Weights of a small mixture-of-experts language model, trained from scratch on English Wikipedia.
Training: a variant of Muon for the experts, 542M tokens, 4135 steps.
Below are experts of layer 5 (counted from 0) of a mixture-of-experts language model. Rows are named router (the router's row for the expert), gate (a neuron's input weights, with its number), up (a neuron's input weights, with its number) and show model dimensions 0-159. Each number is 128 + 24 x the weight over its row's rms, rounded and kept within 0 to 255. Numbers have three digits each.
After each expert's rows: "gets" lists some tokens that make up at least twice as much of what it gets as of all text. This comes from a sample of Wikipedia text that the model never trained on. Tokens count by the router's weight.

# expert 42
router:146135151123147125084156145121143123127134091086110134138109129151139085086133124159132149150113116116121138133119154141157137101091140144102114125090130170155102140106163139122138137124118104114117147097096111114142150171152126116130100132129173160147166097106150130157115117126134141127144114134101130146111098163095159150132143163155147153145166114098117169135084159158107098146210115151097165124115121152110192112086163152113177121169105153149155110158126131149101134152146136
gate0:089101130132092145138145110159100133116070146107133108130146103119138163122109134142105112167119091136119115132072114116120113119132128100091119127126152128120155139101156065139100133100151142124138146177113112114153152085131137140138103113124138138117138123096134132117114114104116141126118164122121211141112069168113083063127126096094111088149127125103123084149167162113126140135121138128122158096113102115118152120097092159142138147125114127146159153151165158139128096090160153
up0:109089054135087123102133102145137079136120116128136133141098125145143155101114111149128136128173114096092099095125098084128129126118146105115100117118098085124109138128121093122136146108147135133130090140142124083134135139109148161147074129153126111119147112168148125122108167147130153144168187105136134148132125112132081078120107150151120127087102138094123135108103104106131108195119131114137103125073101100106139144126139190102127106113134083133141108120158131142147113130111091
gets: " and", ",", " to", " or", " at", " &"

# expert 32
router:146099153102136109125114115140184099118136147105154111139152122123140155118102116151104111124162153146159091176168105133141155120128099139116130112093141105106092140131081086104126112130139140111124097139111098156151150138153093181113124119131150078097139122113124120112104140131106118155134161093167143145120122140095166146143136152158104137099134128120207170083146143126156125176144089126151119127126103142118122140137149167107144092114141184160109098148140162148105124150121164
gate2:135147152105173092154107134187137101139132146080171145078113099127125128143107142132120129088142120057126113172165153108079165118128137131093160108130110129117125156109112125082093090137141157139108168139157126153119130124115075123132123128145136090133121164141113140082110171152148144120150159148142110150155116119139064082118141095138125119152138142118103134142121150128112132166114128089092116124082108147118128129121156154147117110096131132124151128156112116120131124185122126
up2:104114119128105121083156185108129118112127132158104136097129127135159162176152139147143078167088146097101114111151100184129101104115097107114069103083116121134156138168087150147117114167112166124121155104177130122118163156121147126132077100098107097111124092124133123127104139160080103122110120148116092087113132135139094153138120100089094116130131149135141128135102128135128157166127140131168154109132115143125144095124125076121154106138125104114143111144094127111140128099109128
gets: " ", "–", "201", "200", " |\n", "202"

# expert 45
router:108137095137127150158147146111139139126143086149132142163147114144138121093121127119164139137171093123105132129115138164126110112090117161103141121170121122136088149106127165121138146099105130113130134131153070152138119170163129130104120142102106148138117101098142124132136108111134111144142095162094152128084135129167138147158113150091109185180146118174136098110102176147115111114135089154138151088099132136174156113134150165131131114157074115068131065120110151102140123118115132
gate0:124092106159084171114126103140177111109090114112124178148148138141107130114138144130133100143110118124173118148092109065097144178109130132075108130179133154128169117146096099140122119114155104137121180152106099153134139135130131148087117147148117126119095137095139114117142144130118119082132105125108133151102133152137128152097156104171151137154143121129177127110111149124114118116097142163106131116125198117152108105099106133128168152117118145177161103146138134130171121121168139
up0:146149125120114131127111130139137132124113091124099143134118135157100117119149177134089099164079132107124132155103076105152165125115087113144142143127096108073147090127129056133172098142141124162152091124135138123136116108134141103096120098216089121161119125139117109112154157130144091132141110128138152159142114108157108108108162131153141124124146158167175130148102129143123170103138146129151128099151137107114128139111133104141117125123105094118146116147160106111149156171131068
gets: " was", " is", " of", " and", " S", " C"

# expert 61
router:082119135158127081082094139154174108140161088107108127148117162113123119161123161107097164147159135169133125131090134141131150153110098120133110141131110149134119102108079167128110096139102115097155121139119117122108123156161099103123076148115139164120110179112141113172117187129096132132128093105120097131105141121103109087109098117126085109135147117134131136122124179134175076112123195126141142115139120106121135147139173152149129128137091132137137158107124119099122154112124114
gate7:106108116115138158116133142141130143072130109072117146147125119082146109134062102112098137125113135112143135102124149111154134142153123164136117164128108151140120094119142106118108083133106139142122095180118148133068121156131124107133118114138134091098114138119120146127119133138068154113189145149120128160137091135112123110073091135128080146162171159096131117102137156181117103126139178122111129115175120132110106072148130121124145116118160145122123125123120130116063115136150150
up7:117128142080118127144125115149105110139163084149100112105103129113141097129161183122147135147131152137126117085161118131141129095152093162124144102166141130107127139112060107144132095145133161122125153170170131120164141138163138127162131111130105116087124113164115092166134100135115119158125129111119089150117113130116209140148156128094122103093169130161122119109152147127104122141159138082118119083105131118139094136122123164130138142150183107098078129160118109155132133125155107
gets: " a", " as", " that", " the", " and", " is"

# expert 40
router:124132144146094109134116128152162118122191143108130104110143169068078134160158147108117103093148120101132107166124106115141087157108172108094114160169133103144189078104118145187114118133073129099106096111119145128121151112175123117090163119114121133106136138154116130121126119141129126137104142159111140098107122153130131096154189148152177097106140114139132118143143164122091115137128120161138120144076140129145109103107125126140167127120143165101134138140132101116122145113123146
gate1:125173169130133146161109123160145081091135178145102139122119124108119132109127128084142140096170120119161105182119119125125108173084124175115128146137179138137116143130085120093125140101137135122131131168156135127107186105114132136164109098146148145181161141127090128088135142116147105166118105132127118128136119117145091097127129104137124163112102138146121149110091123126070120125132161075122145115132100120153109127131121166132166138139124133131139084119109068174117102155136150
up1:155151133156139154101143133139097088168132095152134117139109126138099154109103104201098112127133137114133085139144129138128142141162178168138146127115123144126059080139090084131152159124121126147132127103133116113129123097093144115144130113128141125132127107119106105146133116115090164149157120083125149142133118148107099112073126171134174155129134094131117157170097112142180097110112130174152114104080086118123146114119127125142126127109154138147131137155078152148152100091148115
gets: " |", ":", ";", "|", "1", "2"

# expert 48
router:128126172120136099062111103127122140139121134121117135137141159102130142108138120156081141128083119128133145134107144139097136069129106119146069142129148153126091114182083141120099088146124147148134147160116144125127132112127091096160076142101146169102115117117126146139134166137126102126124138124136077107138187123107087148153111090154126141108188112135107113096110142113137119115128134095150122092133139114085114135154158124174100119163088107128132140104092116116133146081164126
gate6:138095106094167142130127148129155114127121083092167120142116159124167151154137113158098146124159134128128126116129147102102154164139166123088161126118122125127133101161105087145112104146099105172130130120106148154117139110124130132129136099143137094123170125113104126111119076127152107101118156089107098140142112086125064093115095152135134079148100166107111116124107169136141120127163145108084146164155115189122082146123087094167137146111107146104134113168123104118131114131115094
up6:105143154167068081171111107123104147146159101133094092149145113136113140141211142118182148106095126134115120098122149115118138149129126155105139148125150103133137130102105138126149088129180152086164114153155099113112097117143156087141170117121119145108136113130166150145124146172123120124125126113150109129134087101115146114101151080104132133107124118152117142150115137099101120110121157185131129109129104099108153097146136138111157115116100103089139132137112114113144129105105059
gets: " the", " The", " and", ".", "The", " that"

# expert 23
router:130130133115076136135132077143151150119120144099124148149121127072153102127081088113076144136129134133132110120111129125185122096127081122113127110181107105134088153120089090129093096117123104112108140101077134142095126098152160115128148162110160095078127126120166103153110150126127129135128172118154145101145146126117159097126120142127117124120117168115093126158157134116104087165138141145156096107099141150142108084116100106166108134133109119146095151146158128126107120168100098
gate7:134112124126149151191117150159165150156144110132129102101164169084105168150125131109145170090130154157105115105148127076124135091172095162120116158145138124123106147152095151121104155112128152087131073151135160145147127123108098160060136110136136177108134158113117182137130101098139143126160141105134113159147148114107140109117148135129144099129123104117128116169121111104136139135131124142135118148169101135151134143142060108123144145121136106094084116119123140118108115103157091
up7:143148076131106137174115125179138100128132105141106132108101140115135120149115183124139125069121114133115107134146106128122106081159105128089162151114099083129125151127137150159122103103172127107146096139127150139137091128165071114110159107161114164118119126120071165143158115118132119111110174124134121138133105120133085080186158108103177128156132097130145103114131120129157133119098136137099137135127162124134090107169144152107148087124163123118157127142159141145103137146096142
gets: " ", "0", "1", "3", "2", "4"

# expert 27
router:141127137146156086082108131141164108140127119090126147046110157084069162120145136108096156163149141139089088165098186125157129162124128114075145161100107110134137136107115144133103128164108121157139135129111136138129115164145157148092139135125124134110140134126142111130150116165111119111070128127153119131134106108085160124121142128100132097139123163098104107117158117135119085124105125141102116119126072151093154126087122131120148094164149111142109114124118150125133186115126126
gate0:105136098173087135132183140124108140089094139145099148107112139135123120127117166151147104155140147123177120118103094095116091144172092136133141149137095097119163129141154132124099147125164168161112137141155125140125096121106109143102115157080132116159123099097145112097125111108130111095129124128103112139110166112092073104134118102149148152109161104078131093145161113094150086098126132108124137101163142121128131126101148121114144104159118116139151087168131112074145148134179143
up0:126101120148152143138104141145100097158109133111113136126151127131164126116104121124112144092139177120127112103164142118122157119097128151162113118175084158111076155163122096107099132122108097139154095135123085095112125126130149118123125132118114112145126118134158113183137104121084118143136145112159145142152152126138109135092127157125136144133125120145121073174083097123120129187202102158097086161178148105165151083132120108127131096152143109122118096158142162121107105135123100
gets: " |\n", " |", "\n", " (", ")\n", "|"

# expert 4
router:094140136083110109141157093090115138131137187153148138120141105176126166135133145136146113087090085137143122128145155084124170120127128143127125127162156139123153141085130118170131136152131130104157157152133125097121130136090118104112105136158142083134159131074087079145123106148118107150062133159163102153112121122166164129141115109128133152145106105122120122143079121120125173100123142127104174127119131134140133163147120118139086149149127113154149140096130113097170127158133180
gate0:122080106103129108162128110097205164127120122134124129132132111130146159125105112134159131113125115122116088118129066110166103116161100147104128119174132188136138102137096131169172070098112109123125142157116143139146144145110126181116122136099109096144138154103139134141104124114073136145169168114130113135117105137153125140085108100152109121105112145169126128158105127108127109135160128144126165116111135100121166124185100157109163129132146118150122177151137135089150142144153131
up0:111117085098112177189098137124129114125110111182115110107088146122142130144103160104123135073122129122119136161110128126149134104129118123149149120128152109131107184143109075121072151128103097133107103099139128130147146174153152131127136126114107115144129109138110104116139107139086129119179129093118148120107119122092151099096082120125159135120108173147141136141165143147134089138162133128097135153128130123100151127196095105116141108099132102194113122137174125156109146122116090
gets: " in", " on", " by", " for", " at", " from"

# expert 56
router:127135162101152116170120103106127114142141158120118123114120140101152130108153116108092121112168106093127117178142135086126097155132127147118075172178107110150139122109142149128175181122128123126080106106176164134095145140097108135105088161140118139111123139134092111175125136140121149147126183137163149149173115155141168113132135145144130104123131100095149101142148154098133131124152129164142086184124106165153103150130143121099166128122126113104094099134113086093124128132139154
gate1:120199157125105115143125101118144094096114154128129101124127136085097117087151084111166140084176114110155102135125130100096094138120144162134143130136159103142112142072125172131137117112144142133125145137156141144127091105161133170151115088127140122123178136107137147122142110099137129166090129152113145132162112136146159120122116131133126120122085136114109128076099152122108136113221151089122146088133140131118167130153096126131154138146134149144102132116076136147113098145149134
up1:139167153114132111103147179133122127126138081151132144157108133105126175146077116131119117108141094117156114167145082143110113130151171152155143076103115164104094115134111095146126133087144151129146117084125111109170139099107134079094108114143138132115103198133177142136158145097128130167130134119109132119133111169093110080111096147119149119124084144119121133148143134141137103175144115111139133138115142131112147125066145135161106133104111138155131142148126179117113138174146130
gets: " |", "|", ":", "-", " \"", "="

# expert 1
router:175101113115150113106113113124146097138130105123121111144144132133125148150099146122112104140140067107107147125093095110080119149094158142112097170068099178157134117125106116149141100132115118117101159115121118122133172102157178124089148156103133151129133152101139158138115114106115146104117129165129170136099104167107141146150111141095138123117152129130107115114122126165077082114142128164163134142100107145140140066107163129139159109134109142164173124126111140132163155136170166
gate0:103081102159122144119139138139126133116062112099152166132109137148109170122153159076150137097150068133150113148156109122124091153158125153111122096147143117146173132114132133149138128129167180128122112135131115138123128157092113154135159165111176136126127139093144107107075105095122138104141121116141139146111152119098087140133135070128118163114139128110174140147174089179167147132147137155131159073143139133110106124107107138121170118122126124139151154144151154113105120117152148
up0:133106125159141104159146139089137122113088113094112150111126122140066148139147133094102186110117120127124096150162108143158104145134132143186111141114109099107153163125160092136144156127151106134163133146150167096126119158175148147133134141174132135133163122113126130108124146110119152132155104135151123143098171119107080083135111134139119126091115163119143149095156082134131133122194164154120156108135146102118128119178099160100117129179126128119093100149166124140130127125091121
gets: ",", " and", ".", ";", "),", ")"

# expert 50
router:114167130142151124136118137125096125134133106150126149141173162125126166150139138111171148119130118123145103155120091105141131135099177157104144160121132135098103112106125128108096105082169160127097131146132114123176110138122176119111140130132070136129138159122148173108149117102109187132139120115126101149106118121196148100112175106112146112133108115150103160157135151147130150088111107176155177144128134171078105143152142164141142127126154164122135145131156151098161128138172119
gate2:113112152085125099131114100120151139122140136135144149117120148108183131089117144165126169136156127119159096137132125108121158109133106131093097155137161140172118155140113140136092110139150076174126136110125124098156135104155153131155109174128120136093136150138117092149092127110116108142103174137141112098118138187148162101135135158145160118102076138054128155075097116129157130152126137125108129162155158119098105154142130124094126117130177099085131150147152119130119113131128172
up2:138128095116128104105151136139141156124124101152111147144150138094187172174083158143096091125121121151108116108114097112122098132126161146181119166133129124134120152147112132122129155139129161130155158157147155112152148137096139164145131144115150103174182083116133172124109124138127121085142153168127104140150161162123134135110116108160154153118135117156120146116102129131127153070100161182138178144171138113123174142100158100120123116142106127097150122079130162132098125134138144
gets: " in", " of", " In", " for", " at", "In"

# expert 51
router:143126129154111152144126120110118105099124137161151110126147118124129148101109101119143117160129131122152188115098201090140115159103121119114135148166126135095124180110123131123147121121089089124169069111123140118129143080120137120106127117105151104100147098123128104115126165144093148125129160135168154134132146121052130093124107120146158089109127159116131125151158130097084098163115106091144098102148123135178113121084122106118124153154134139106174141144121120113096102158091161
gate0:086123171125094103111112121146143145074117089132126132115116100155109178133134140089111132135172089128150110139106083103116076115068128075108103127146123117111120113098132129151127083104125107130122137188121120132125127139144136112112187170112153137077095135121123136104111124119103093145108152120128139148105151150116116108113124111103117126110135110145146113148118163135093142126134137110153084121150140132163153123106124124096143135147141141158116119151164118123170150175179195
up0:132155144121168092111118127138131106148094118159129102093112099115133156101178141162138101119132133129144141123111088150126142114130121115155065145098100092106087117159124102160100140124107123118118084146128096145101116124112127127180152158131110099092146092137146087127171174097133118132144122109141115140127130124125140092127134154118139144078106139149089098159152149137177162153175130157148117174163163129105151146111081127154143130163121113160126097111169114143113128170138116
gets: "%", "1", "0", "2", ")", "5"

# expert 47
router:186118092145127152127191132132130139131146154146142120153104121130151118129147081132107137140099091149143164146142144164089107122122107129129136120127108067145138105175128138094128126044169102108128105161137118133130091112131140137118119131143140132128087073165146135139126120169150143152150095115112097133146132116137128113093133124143186129117106148134130095140111143131106086118113092160116074124112142186163113108137103117141122172134099115099098137155107094134152130121103120
gate8:157100136140136122152138100132117083129099183154132128095102105143131115102129100098092129082160138140096110123170134161119157120090107102122136143113156138112168134100163114145101143098163103113076137128147150087159163094115107159150125114113165107123085141138129128146133084124138134120114119127093173092146150084133129111140172118109157105117140153120134129122115121163075145126096129159140149127136167113087130161170126139115174113157129156155139118132157097157119121148079143
up8:148134148148124116098122135102116122124143146135139143102169128115136139122094108124150111148141135145135135095118072144158156133143104129098175150120101133115127113087116102122147093191144128109102123113136167122192140111142134104121094117143102115113113085113111106130139172084101168140106084155165133149164161128163129145125146104089114123181171097135154073136137150101161119139101111117123122110131119166158109154146124129113120147123162148142113124086100149103093135150193143
gets: " D", " B", " the", " M", " R", " T"

# expert 8
router:129140119134144121125125085151130131119120114102076118093150106144093147116111166105070135159150117144123132145158151159117105151096097135112096137143145122115115095148099144124109137119115105143126144104136127157114122156176155110099132151088183097135104139123093138134119085110113169144115174133139139098108100108084142097160076155144115143155145154148136145130140133165111089143181128161133119097123154177145153102100109138099154128114125116144105181137112167144083143124172121
gate1:134114143139128125131137124164128103094115108119096107081128143097119152121157122105098125150148140097114106151150098137130131133093149169124120141084150111125130119128160159140119133123167137134122121180137102142128153104116124160093112097122127153110123143144126127137174127151103078122122167125155096072145120075143102095093148192141138122106128104076055161085141087134118143133177165078149122101137150119127153119154099103141109120122155131113123139132151102159136133100105101
up1:124168156136126139114140134132149086134128160112141129130087148109111124147096104100138111084143079122114126125155126132089144120156161152138128117133120170103105114158085091109127142127150124139106111116133084132120091120150132136076123160118119104072126132105124149160093121057123150164112131129143132131125074143140133116057172154122096107140148158141127171097145104150174109145103138076157132156154148183132118104101150114123132153138086099129137135135141127124159134129117107
gets: " ", " (", ".", ",", "–", ";"

# expert 54
router:158129150090153097090133131098157108130103122136146107126126135129117157143132136143107101122101087117100117140122114157098115090179110143134118140106144164139172173104116144142145105157152159097144141104104121122121147129158151113103134149115154145130114151067150127118111134109136131127094072156137149185129106190100117178140096096114124141132163101146123060102113088154150133097120122097134108153105108126169120127134171120166117082128143096170155146128124125123141141130115150
gate0:124111107112114148134101079165137146094124132134124137128136170132103151156114163087178146167130123108130106157109115125131083143137121117135161143148153126165136111087109163141135122135157137180131166146097105148139137138126166151096190129072135107126123159133144142115115094116105115132118145142122154152127133132131115083105115100127150107111171099124113149121162123142125111140158122165118147090159161138160146153101150112094147111124107152095129185192143173101104104136164122
up0:154142085131107102122144108130101098130112165133139093085133187115098139118134141149128124135111142110125110123149114097105152119154167144145146176128098100101123118106136067111128144114149095154119048095145128093137130170140127078184106092119091118170170103156124145133153165108097152126138156138142085162144135136135149117126154164148120114123090170115137142121120139150115146138160114126094152131145143127103150140122106102132133140121163138100119114160157153110127118158140083
gets: ",", " and", ".", " or", " but", "),"

# expert 36
router:154096126102096115130160157124101171084129088083147098125125123122137129133177161095150136156108158158127144138085114118142151167083115139138132139171139118090129113113141135131176158121096112115106100115128175142065092089134123113172133110123162085131128100137164149113132122158103107110133144118107140124161176097156151097125142113127152100138128116102097117100176138114134107157134149145166138134129121113113109094106120090124106133116129161115137093158119098143080092126115132
gate8:118124088143132106147142134149112165108111113130103130089131121147167134126112124103151089106188149134092119119120171167143129146111145138126098102090118146130141134137129148131136109118170158116126082162122096105093148095135136119116167110152149084123153147158132110141105129122110093150125116150151078125177135112128121087122188142126130104105131152177129137145136149191133110122129137178114092143145091196118111135135119129193108142132117144170122127132110111160138132167145117
up8:146127115123087104124124096125114126110111170149119110105122079125129159139103102094131121126102144147094142126137093119110132168122165142101149088104117108151111094103154163159165117158154132126167112117152128147132124129131118107144137135106131129096097132123104081152128132117079099140123122131121121106163124123140126106168134169144138095084148124152119170165129122134159142116133147112106141113030145118125151153183152130117129155150140124172143170127133061102127146149124178
gets: "0", "2", "1", "4", "3", "6"

# expert 15
router:123101100177142160154119099149112147114089093094122147112105125123152122110137140153118142085182137087090146176161111128115118145091130144151071118145145134126118146194114164118116109134157131186127161119121131134113156132110109140152099155123145144125129125107122173149135113177126090117148158105126105125160175118156116113095127144091137156131130169157097078124165128122123114129128111149133151122131132072128142122178114126074109112097129139091152110125133133129117113147125162
gate0:108112099106119107170097124112161139099118137123119124117127097087162167124093143106143097167134112094148150136131154133101065149164122112133178113160139119118131095100132140122137131138132141152105158133082171146169167144135112134102138160091121085110162119154124143097095111110118073148138133135175140172151131145125083100139099096128143158151133127124126129168110126147114094079129121134159143138127133136125165119103105160120160105116138145132140079162100109113132126108129186
up0:147112123130125147149138135152147138151086167132121105108105150118108152103159112123165122111112106119113157112171072105120132120073123117168137109185127119125067150139158113157127156090099105128125131063151103143125152148179132142129091152172123115090090094145134134140125109146129105133133122118161130108126147125095097154174137141135156143101131132117157151111121096108155120158158105158130145080126150108161139143149085116151115142128149161084135126112133087148144122168141096
gets: ".", ".\n\n", "\n", "\n\n", "-", "=="

# expert 3
router:098138153145151136122113136153137135142096106137159164136160178084097134144121127137124118125142170155117113130151156131119117105121149157176144143106150155164103149130106118137148135127104162104107141107119159174146080167136142159155145093127114150120117145162151125188123130106159108160123100176168110144162105104166117092157106166107158150121153094091111089143128142145135143141143116179103103119147114162139135113146137131117148140085129109111131081142097155124085085127149137
gate0:133146118097091159167105097160118160111143123133125122134097134118132157122105120134146140116115143121148100130119117097134128100155179139145146133140163153108150109080138135165140146155125137146140140146099146137096136122088139135139141118125141150091106122107178112114092119088122133141127119137171155145149132130134093092137122104161135115133107133121121097177140111176140148089132140159138109098108154095073136146117102141084146112119083148140204144166148171104135120052165113
up0:123101133090116147137151104130115146124153152134108134110115168104098160137143116153151123148129114126114111127135118082120149115137144147152091139138075105123129182084120106099077136111141128110142118128130118070137187125128139128147147144155097100101146084147147130082110156113148127106166125143178116161105100138131081129139124127150185153100157140107126113126127107144161109145092087143160143153142119118105119096074164129137110141130165122136099115149187149164089126136153118
gets: " the", " on", " |", " S", " s", " /"

# expert 25
router:105102101120103118162135082133101113140147137138153138133102150097161091118128138156125133129128126117111108107143105129129133160118117099142133136133085090153144109108138121126114121130145089091149136099138130146132095137161108131127149097155091134123117122122123096177136140146119099133072108065119133080113121147153092127083114138146187114092156149127144108127107101123124162118123149156169174107181144136134090075188126121192103107091133154136136132112160117114118122116162104
gate0:079059128120084137100116134130135133106098131116128126152134134128137165111128141114085141133154101113104069132142123110129102172133131137133128147174130112147171155125126078122075151084138139136130106132126107133150096084113114185112128119075163125067124132129158115135136132116143126141111127124138149122099103093120097145114147120110134130165087113114136139167141115118119114159130150139114132150109126089142109106129119147163123102185078128150160136127178146115136098151178088
up0:144096127117109100139121111146148112150163138135126076078111146134103167130158158139101162087139089147081116124154067072128137158078138150133101118110080117128133140138152134102126148101150118137160110157130114122124106135114102166135139170127141148099103165119121135127130141113154106135176115133135112099151115088138111128148106124115144105128161105124072130143113146117186118123158112124142159146100149085106144153103085090135138131130107098134112068092120136138102110150109105
gets: " the", " a", " an", " his", "'s", " The"

# expert 5
router:056139095087106138103136125113105136123124155093093122139119144180126142126117109171152149147088114105096107124124102106157158087122101122145118141126147162122163113121146184174094134140129120144114150130138104115170127142143136065128110108100119136113142168105116144124111127159148155124142114156153059119104152166145151130156146097122143120161137099103106110130092105099157152103101113109093141131126108162090122167138117116153102114182104138133161157124133122118156134125118148
gate3:116192127149120122158125122115164089118124143100149131122151127144123163123123111089134134108117176110153160093136119077099084140121124110147153100115117119177125116128135108092180135158153094151148135168166138168169109157102160126096136163143119185112145105152120112132119170124122124115129129120140107089118139108068118154145109116100188110071132167139134138090120131116139168110106121113113152104155126135131100094150125136147131148138135146097149112097118122167137154120155129
up3:175213145144146116162110098099110103130126160155125117100091080159114167096107089142145127135094170135141114136114121118148160097112154125118169104136136116162153107104136147136151125136144155139151149110117128129144170108130159105161126172183129154142166127111144120159149169141127131151115168126156136130160100099141138089159105095116122085125162168138094103130121135118151128155113139143107132104133137151151114132118175146133112114169095120155134119090128136134179138115141114
gets: " of", " to", " in", " for", " with", " by"

# expert 60
router:138155151164166143096149119140117124116108132139107167111129135132143161098136137097158140147150144170105108149155098120122120138140145169127135093093120138123107104122139151184125165120121166145105096145117121132124138155097098162126106152143166127160155145116056149098105086162121119171137127119157136106128126127141135101089109138147121149129102145117127108078122202132132130114150119150118097098093117119133083140151095156155135135120141147162097108143111146182085098152104161
gate2:143119099107113154128113121138102128128145124094127180119154143081157164143084128088125139145171103103125097163160112130155138172142128132131135133135114156134137165127138117128125132156118141130137144118106160167097121077098129134177112179107106157134138174149128096117132117140165109167067106163134118142131141093153100142159137117124093094141145115093123157133088115065117127139130167108078110133106139163114134154197138148132144132117146122128144149149118154141122144128138171
up2:146115142095101111158078147154117145138126099130134078103117142138144170137161162082138129140121133156082085125077108108094141145146129153140131137096162136126115137141128152140149137137131158100164120143144149127153159115132140124105108108121093131162158165134132093108116106116130106122135157096094120168146108107121176124132083140114135125141092115152120179162112165136095143153105171099128146105158177082113128138117153073118139113097127106134136090071117136123098119098136099
gets: " ", "201", "200", "202", " (", "199"

# expert 41
router:069128117100122107099148071133119131139138119148141166140135126116099096107136145102126150115139121148134137131147136092166124111116105099130128126151090165137176151082112129169105129150137139095104121123125085137173130186155136100093106135102119145163147167132136123137120068101152111114109094138113075090138143149188166105130134115117126138169116134114103104148085151133187166151112145128115148102139132117141151162129152125125102142139090129150122159106161155117141103144132140
gate3:071149119155132110090100115121105111122096116150106094096101146105103149128140091137137116134128143085163151135121120140148075126151098100163124140098106135135103179150100125132101127116154166104111111170095167149180131150128102123089158156123152135146146126124128119124141103108103088108129133115150134161182129090140125148139099114085123096148115100166113167149107125194191085098107144155130113139127146151149160119112113120136131119123110147118116117125160100134099117097123135
up3:125065106123137084128101104146134159111177136112131143108127079126125141116098131115124099121137094088163115148139134132175103140110087080174123133172076124151128118129129147098125113138105125075155128159129150173109087101166120141090129116132123135125119097139107071153139107137113112149118150125119128130108104145139129121131138117109126092122119130154131113163119150121124082115089121107120163104180119108175120100160165124127110095160099098129108138131123134179147178148141114
gets: " to", " of", " was", " for", " in", " with"

# expert 16
router:108128169151138133113104123142124120130115144118132132105141142167139112111151158155139137125151098109103108126164157131143111162126139121168121111139112133108145161154094173125126084128148153179163140130156095180137182173105087163104083094170117172143143166149148154107136131155141117161145093113124072111102154135090123151161133145103140126116154163110136108148157113131147112119125164117116159128129108108100175132140096152143124106098114111124136132188156143148140152136143086
gate1:078123157094129170096122131118096110073091169149104103057149140105120144129150150134166122138153116116141115115164134119119128129115085129131116100125136142099127094098089145141146121103169116127107125159154143118139110140142100130126095133124108131123200131196146110079151096147173110167136158129148087106136112116131162097120108129104136124121113113113118163100136149098162123132126129106142122111141162132121152128147150111160103081140094147131098119098102128126130106116094086
up1:120127110171113154127150153096139124199130115130177127114091110126123133175166154137152137146140145122119147116074109124134134131157150156171152160108120152119083150124130074094146113097139153162088171133137131096206134133130098121122105151117115164139121112100102113124094146104129158149125149132136149124106104129153089072108134130098114142135137127133132174141129123176138151171117139106165130126100107109136139098120155095136142130137145087129092112128138117108161162136141100
gets: "\n", ".\n\n", " |\n", ".", ")\n", " ("

# expert 39
router:138076123124150102139123137167117125110127167095156129120162162146132161103118133076101163141117110119130112162090080134168132169084112126118147157136137072127154132107110163103136129131121114142152151152146101143125155128149144137103153095116146118089121168165073122114127087137141107119172139088153127137152101103099137101163093135159118162138138157106130106103163118155140125159183149116131155118151123117124127134117136138112165111115096140137114109187104146099133149082135124
gate0:111095122113127083106097141131135165087119120140136149111149116129100125114118093118107116153181111102141107137111156099130117110135120121131130160190114132130152083122100103142127110131101113124124107131097143150150124096082111149136137141082138148126111168109122124130127119120164094085073155145120152138104156154121124082138133120152180161085130113146139129107171123167135112116146130143145115134101159136194144103123097190084152143131109137150131143148108150076107130153148086
up0:123144153142157128156088125124142143122105102118076106132126098060117107139097186128129147113148122138117123138099095120119143094118167108125121143174118112111134134127113079120127179140138093155137080097121144101113142123127130171160117116155123121150134091115097135119164139120129111160170128136163132145129147106110133109174130169166126160100163160124129153126124119099163121114169141151121122115125130088095127178173107178101120116145101147113144081184117153120124112152120105
gets: " ", " |", "\n", " (", ";", "|"

# expert 7
router:159117099110162105124149123106113094139158116173122095140091136097104104147117123162108125108074162090119129129112129147128147099132169108131132134090137147136110114141182125148123124115103131146131118145079173064117110084111149127151187130117137111164092163126117078125174126114109122095135105126114141141130138131135109121145151150137120106125145146105135134113094136110106161116099097107073084121127118141139166148124158148154140145094108114138077166130104113142157155139149077
gate1:103131159150125112115135151135115113125115076129116114083155092090136148106097139133116120080189158121084089138127126095114089154149126148153110090087160103172165110145155120147161155128117173135129111154110120121130146111145118135088129121126142099140161119116133117090148098139104155152093144102151135132169145122137113150119128143154116121105143139102114149093147161126138122125160169081135167085114133091122119127112162124126180103127109168179118117160099126111093109163132116
up1:090170147143116181100150129151110115157168112138127147162119176137141142117124083113114115134125052093157100118126127132134114131127088113145111119126126149115089139136087103147155143094156074112126126098093129134120098072117111084131130132149090147178123142133124172144136138073171163146114157099092123179140128102119111118084134156141152107113146139119124126104115144126138157105131117154108119110132109166130113104119133131158135129111109142126150108148134190161135139123162141
gets: " the", "ian", "ic", "i", "a", "an"